Weights of a small mixture-of-experts language model, trained from scratch on English Wikipedia: a shared expert of 64 neurons.
Below are experts of layer 6 (counted from 0) of a mixture-of-experts language model. Rows are named router (the router's row for the expert), down (a neuron's output weights, with its number) and show model dimensions 0-95. Each number is 128 + 24 x the weight over its row's rms, rounded and kept within 0 to 255. Numbers have three digits each.
Before each expert's rows: a language model's description of what the expert responds to. This comes from a sample of Wikipedia text that the model never trained on.

# expert 13
Prepositions and infinitive to. Prepositions and infinitive "to" that link a verb or noun to its complement, such as forces him to, due to, for, with, into.
router:148131147153128140143145147074168129156131120133136128130148153142136150119084131121146125127169169110107108161134118125117111163099184172132121124128133134146092151142125121108137133130177125136086133126122155118103140136093120104093131143135130099146102141145083109106128174130169140081
down0:152129134051120134186141108123121121119132062154107147091135142155095140127097139127130084162186137130097141146130128107132169126184162096114113131160158135142152100123137162111120149120127144146140080124141136112146135168138127165109158073114139133120106133139104132124121137108091138161
down1:138110110124108143105177129093123127162122114153147119137102179109105165127136138143169114130183098083132127112058147130115158113148114112125157127093128115148138123137146113172135141094129084183159189128152112132146117105085136130160124145139130130144141154141136123135128170114179144126
down2:141112126184134118160146127120123171068155116167130179126121105158098094115093139080157141163132142147120135130131133099121173140117114095116114098170122108137150198126130161142117078158078138120116114144116148158156120171119123127107117120115131111113170114148122093127085114145119153131
down3:163127118114135142161144144129115156134184118092134128143124120160115136139117167145104134105122144125120119107144135156112172128103187146108128143149116091141108108095127139133099110156138161130127138158104085148131127131145121154105170089146151169137089086137132148104143109118107130097
down4:137119096157126115090105099139168078110133123153168130142162157158146114108130104142153140149136139172095143149171104101171100137111098136094125130163109119148131160094109110115162100150113101111097127126150162117099104114128166113141090192159165111089144153118134130095109098134138092155
down5:071091112158136175138158147135134160109142127109159116133133102107145125157161128124131086142134164142150122135155101104176129133111125121122124129155138093177162127154164152151155092138135125158080109135178128148146103121089130114094102137147174116108116152103145116181101100128135129134
down6:199116102148110125116102111088107164178115141131093122130192157138145129102119143101154130089139076118110110155105139145124108094097102134124156124140161161144124119157117115113114135139106151135133083161141110109092115117092095117134127106153100126141103138100166118118093128146125148084
down7:112172111092090115185119091151132140145144142129091109148074166124140151123123184162175085127074102108123155127093134115136116159167163088128140124173149139153138117142089131152105148110129170133183124115123160163156159106115150187135138115123131123122131153151158115133116153092118132112
down8:076147122120087111104088097118154087140104166128115113184119126105110104129160097171173154099100148124122148127111124137106102145098109161094120127140119123102130125153105041116118103112123147137129085104137159159111114143169132127136136128163140099096104148145104146152167109132115144146
down9:130142111090153180101106117156159131116171068106205113164143125205151085087126125130131107136137122143109113144133120126109157123071143103106114137155095146108149143116131093108152144130125109160113135143116131126085141145181104121125146138101128145140120159161167131104154098135139107126
down10:088152121106116194109109113136159083121132141107202131157136127098113133120115124141136156103068111129130104175108144133087114156102137132129137132124105119102125157122128108133098133142092105145132139107099171151105165065114126130142140155127102129139126131164122152122137150175155104142
down11:112115106107147150105119133096109103129126114098129150092124124157111110148191104114097122142155103130119171142123141159114161119115139114151100122163168111105093131102148127101137138128142073137105113126139115161161133147148141139133086128113080159135139112077086135165121097144087111125
down12:124154115136072111177127174099070144156176146101128117144130135112093161133104111117144102142156135138131130096113122078123132187137140122116170096128154137117136075111127117183099147125129125140135107114127112162151170127130157127179139120157143117119118131147112129115110163095141128102
down13:149153113127087152133143098106124139158114105108130118132170140109117147114103185153124117152104106122098132180132105138099121114101145117109194093161083150112153103139097159140145114123131134138148125127140148161122140123138099102151100131121146143131107133137110080113163129134179143112
down14:129155098127127135128159117137097129111182129126166155079093110105102160142121070087159140152157097116106130120138131118151126128090142133161128111097141111120112151104148147128151153173170139100101107163156108113161110160092107167113122133134164139111111094103153103143113105112166147140
down15:139122126107167104118109143130130115128129104102097122118123163114112120154105163087157144137156126159117077157132123100132147133144146141090100185153120135154103118074099110118130108165110125094105129119129136109149134082145133123140147120123131109132132109143107145107134127115135113148
down16:108152151127121138150106145167103159159114083125103128124138104156131125152178126119125157128108104127136144121137084147170142100156125087120105112127149172149117128127142143137083197124125151105160090147141126104094127109137130158157136111148132090180155162132139187146092143098149133137
down17:147141120118149147181144174126124162147160185156140130120121124122146127115125114126133079145097145165134107118152166102125117090090100092121149143184164128200114159125155140136133144125120135164143116148093124135113125182108136110116077118158149123123097147165101132144103141107141150115
down18:118121081099124120166137141098115168126107095117096125094123162122106130157137122116103092178151132112193092128142145145132123123169098131113100135122116144143164113133156175112155111122138145212117124109134128135162147114111117133126123098125152144161082117161122127129134113143093181143
down19:141097128108138165076131172117140106040141106159115073091119135154093100087143094126131178136085117117129131137117143144157125151093135128097094121118138138159179146074135123122097077129117121106101147113127154144131121164126126173113119117115155141103123093117114146164127122120146163106
down20:141161094109165144185156138155078141120091127120086129120123163146083093125129123136141119128111143117121106107153143148133129061137179141116139134164146193135112116119131162128143115126090136110159103138159115132107116144129113164169120158113124127116131104154140160135118105110111149148

# expert 59
Determiners after prepositions. Articles and possessive determiners opening a noun phrase, usually after of, in or for, such as the, a, his, their, its.
router:112135168140094167153127153134133138131154129108129172144130180153145126135120124124115127144139139126141118161131167154134133123206112142131113189124122127107104100189129160144145104165124135128173175123114141161140105102128144070156145114129132136116118133117115128125119179106101116094
down0:083149113144190155103092098125174154144123124132147108154160141134164108146137172137157109131116120165126131141113098115098124131151096119107132091131118100120126156118133137136143083121115126118168149141126133117153112141137107111073144107166156148109090090136138127105097132139105129114
down1:120137138074121148140100172144100121133112142093122142119144138131147120139118140152162059130117127150133131165128106072172037111137142143103117146099143132109112176165104094140121098175092117124173105162085146138120125126157134106142114112131169147143129128159185123123172135116144162120
down2:158132163074132133080142112122174131108114113143104132138142082150117144126107099136134129080118129136115102123109155102099117113111145137137178132135127178127115140115130106129114152143137130119062133147133160150101155097126135142169140151164129128141125115180165152099177192118125124125
down3:173155104108109139161157139081130141142127127122063128149110132190145152107135092140069141127105100149130133107079131106085112126118151152147115165102154118134103124152130113130174149143116160125177126158131121120106130162133115080162128120128105099117137119115114183130112145126154167159
down4:164154133159118102208150119180094147142108158129131146113150139119142133133066151122165156144126112136097180156107089110115146136178169155099151154128079144110128125147166181101132202092137123139125145125116118085154100131104158081153133112165146147155155150152141150135145112101139121136
down5:119109099150114126131124139131126137070133132125140108120119127125133138147058113096120092087164140114145139142144115093084144115124132170175123091140155100136086136150151124141137145099124144116159148066142152098149100127144139139070145125133140140173138095144132157142129150099103140125
down6:101100141156166116132119118103112184147111117148107122116157154104124133149156104130127087133096131105127109123111127132143158173089145127100101104099133114145099165131122117101173147169117195142118124136080128089113094131149102127114147090121133146104082117172115134137106190128106109142
down7:101155126167119081178143167128146149153123130049136138121119140137136136110142137146169121081115142141110142057169121156129151114075114098135094174126102093127120099134133128082117103133133134136108127142134111076127111144092144094107128087082126154127098142102146135103108054152109102135
down8:098086109126137081096113097129109098162109129176176118137129098117102118150114149139120100123118167187166106125109122137112096146142090160102135184093097145130170121127118159129131122089137084134115060138127141131135133091144107165136136137142102099125163133126104130123125098130121098137
down9:088138140119137115142128126091143139145128109078139116142152144107105151063155159099159156163117136138136098095129137142124145119106117154103089109156073119144159138136101126144116135132098128120138153112125095146140136145114102111130135117131176147097134111127133142110105109161088141114
down10:116071140101109142174146122113132128102128157087087114123119129140132133150140118141096162120135145152137147111154127130088135120135139143173176119177103163146100166118076150134140141141116139120119124147132151115149131138159124142159101091088137133103127133098111132166125063103127141108
down11:122121133151062112153122133122131149172142135114130121128131094168147129116107094134146111123188129115118131050160151125102108108134112155112111138111153143124115142106093133098127171148091142129117126115149104116137087083148121152170129098128152118116140154120154146159119123053112082083
down12:111130123146132114026146087128179152124094128131124133143150171119144108135155110127142159132089109121147162173103099126128119113074134136147110101143138134102145109056157154150151117100158123117120134137154101108104118149153107151110102141138128120099123153135118117134109151096134143118
down13:173178172095150138102120115149073138140121116100162132142110119107145140152135144118137121124149139134141138129139159127139113093105145145120136154104140108120084133154119132136097162145157150146147160124181128127123157096113117140106096104125140094114145121140113118137084136108138050104
down14:132137133125097154109171139133140118133145110127145154084099128160139152108128077104127112088172142086140084078152148130114158145150171176169131154093121132141127117187148163147125130192127149128183103112153128157146122130135122133132136125117137152122099097131146155175131184119128093080
down15:198097135140109132075133101136159080123131166145152136129163158094127155143109109131134115120146144132103099147131156182126097109141118130123144128111183127163170091128096122121113155103154124125060141137147130109114120091104159149106124133120098090102181130155112135118118160140128147132
down16:112131158112156085000135141132153142139127118146117078145096098099148129104150114162140152112104125155144138116139144152102155126162121130099147121157104161112088129107121088120160138146163122104108133171111147113139158133128131125143124189105105130093104135133138116127140117138162131159
down17:162154080120154138133128127141092111140112100167116079084132132152121136120095143130146071110120138120116153119107092105168142101138134106137111130085129161136102145113087099132157181118096139180117084128108097106138129140172141147135158141100149118134147134123149155109113154137125200114
down18:131165104099137099061125103095107100132123103132074109097119089125137140156164074121151159098105146136140142158168161144104130129124126123162167149084133136136114102094132112101122145132133148130052123158135167117134173119141114197154118141100095100142134113123141134128136140122174141149
down19:128116145117154135077162127106214174124111125143080125141157140158104114150107104130165147057092166142123087157102157135091127139080109126183127141140108162155109142073112097125146142135114139127171120195145123103142126136142118155137129164098142109131101134135153117131114148144113134124
down20:119145144167116131155121131136131125146156122145143129148133106130111136147116177136148092135126129151147162138126105112159132118146091102135128148149189110099117140138134111150122091115127134104133181054126156148146093131101166157088160154104126121148183131159151125079129116149100104165

# expert 5
Prepositions after nouns. Prepositions linking a noun or verb to a following phrase in running prose, such as of, in, on, from, during.
router:146107163138122157136116154101147162162123135146140152142142110135169128139132137097132112151178176118112134117101131144139156149116223142117124091131129179145047094143148116124121101136185137124067149100152126110145123105103093092147126118135122140126113129129106094132137121129168119142
down0:164133125159093093197142099134153156150073132138187131123196159118172115116138144123137092104162145142129127119095145148102150186119138128135111118158102200148124150141121107118136118140149127149113129145154120125112123151112127120104133148154070102113084153125119139113089084127128109142
down1:176180164115131166124132102145080167106146097087135102134096103131087138088119173149103174154125107140120114125120103154098142124113168147155129112110123128104159073142118133127100147161105123141151091139130130119086108102118128126114160163110119112131186120111146110145145079161129125099
down2:101134098150145150071134125127179122110114117141141147136123101127147118140151116142134130124101077174114128153100148130155123177111140175107121159082136173109113099126123073139081117159130132114125172089117119119115153152136111043142125153144107119131134097148163167125172144109138127162
down3:176133145141142115096109148071164136148151104125139143127136137136097135129096136123085142130144111156149138126156079134107087103134108108110148097121130181176095143152135144115136153129115158114121112129125120115125115140071141127115147115102108099104123161133150141102145077139154129129
down4:113176090137106136183147140111099153063123118152124110121095085134128118127128125179149093128147120109152140099143112133109128114121126096102098114126151130117140142140115131133104159083089097174113122103135154132150192108141134182094112116132157137156124087089154151139123135109128105100
down5:130123121173120113116102129103079116142111121146094138097117148122133185135103141114149088182117170100120123115121129106110125120164138113132123117106119122175162162175105170141133121116101125166133130082116101159102118120119143159132134086109110149139096157145171133124162142177134134088
down6:093139166134136100165134179122097121135172133092184144115149140142135108158104183110158078160143129136138133091153108122150157123080140105124104094134113142177162127134112182098140099102143120110114121127137097092148093126100123143110143133157155142117122152121122120113131124110111111100
down7:103115157129095111123108096145105097160119130136122141126093165126166118130078127124157103117130170134132121088117112138126180105197148139150106128098170141077170100127140145108159077127138136162134123130182129153116172150114113133116117118114142118158120062173144121136132131116107061123
down8:124133164139172109144106117148170113133129150051166094144120124110193122087153146129154102152139194100147112116180154128135090131133100101115157135100144117120164159130143117152087117137153107125122160122147151143142098124134166138113099094129131132148086123119101123146130144099145126095
down9:133114146144090129127129132113090129155144136111087127102127104120106126155121176144145100157138194127134172109126127142169144155099158111146142154147110166174141146127087156150142166166125116139130116114175087087134149139104131144141168116077100101137108146144117111133095134109116150099
down10:117155113101118116094152075147144092083152144147107133160128113117121149116128169158066148105086131126109141116143165149108108142158112150079133110099091148118136162155126142113105179061110097106124140134113144121126151089117152119142130150092110113158147126122115140130154127154134079119
down11:191143161161119116147091133146119127122104124120139113085086129170166098113097157121131145171123171099158140125170158101082171139081116165107136138158117088131092102112137131084116133124140136146106142130147098124099118058121111169120121155127139158147083127114169168127132130114124148127
down12:098130139144147157095143109141133138113156107184116111129129116145088128123133178115108115146142082166143124113117114139102185145193136151118131094151129115111135125112115146114163165119078127116180136089138110165118085110082116118144127126093097140083142159103120138135120135168087114134
down13:108145139118108117121101091136122110175138129128150106166147122146120140159080156124126109108156120131173146084077133153110132115127102172137128130099140161136098108162117067122102147124125130156149164094124120140127107108113140160158124128138103089163111145110148107151121146133126086102
down14:154121110095153141114137124152111163105140123106142124137119088105123097141119098120089169092115106151105142145136117119114133084145129166138099120099066076140113146102100123089146139150104094143141160158106170136068122109157110103165120109160109169110221123102149166108158156149131137091
down15:066118130155108102087127164121110127096159124083172131129125126073126158151134134120112086119102092116132137140116118164149091135107114146111171110138124116147153116140091113112104122126131169134141114115135118189117135058153151086146145161088125131130141171100126140122118086159175169106
down16:138072133122121151113124085132094118106103154133144095079136139109124144119134112091092099132129130103132129137130150093156166134119145162140101116106119098112119111106102130115147159134161151117195108094148120094091150142152107135118113088141151133123112162124145151121073147114142147113
down17:159108108096106179126154121109119135144119092144125156144109185147094098158126091109144122151148122151150123136152130112129078148146115195115132110115144116132121164113117126109158136134162103182103157139148140126086126142139132136127149107123176140137097107119076123126105158141143113079
down18:100135137162129105134153116176114146154119150105097160101163165112125123145118161156153073170116111136090155111107130114125139111165170113115102128154118088113172122136130120152165121105119142156123131139160098109109149095143125145116127120140157133131131150140133089089129149101116083143
down19:102095108176171123144142121101136121118107121143119128098193136128159139140150148117137093199162080134159134110104134143174163083109114153070119090135138172146129116117142134127154085149167116128150131119120096106166096140098114100118112131158147083134109127158149121086119147138117184177
down20:089142173116135116130135166112153133121122146147123117128153114152132135135194134163101107132091124126149121114104128128107122147160065124160156128169053128097166133170130111155134142105148138138104173108180130139085153104144153106127111187141104121134130133117137144143150091116147136113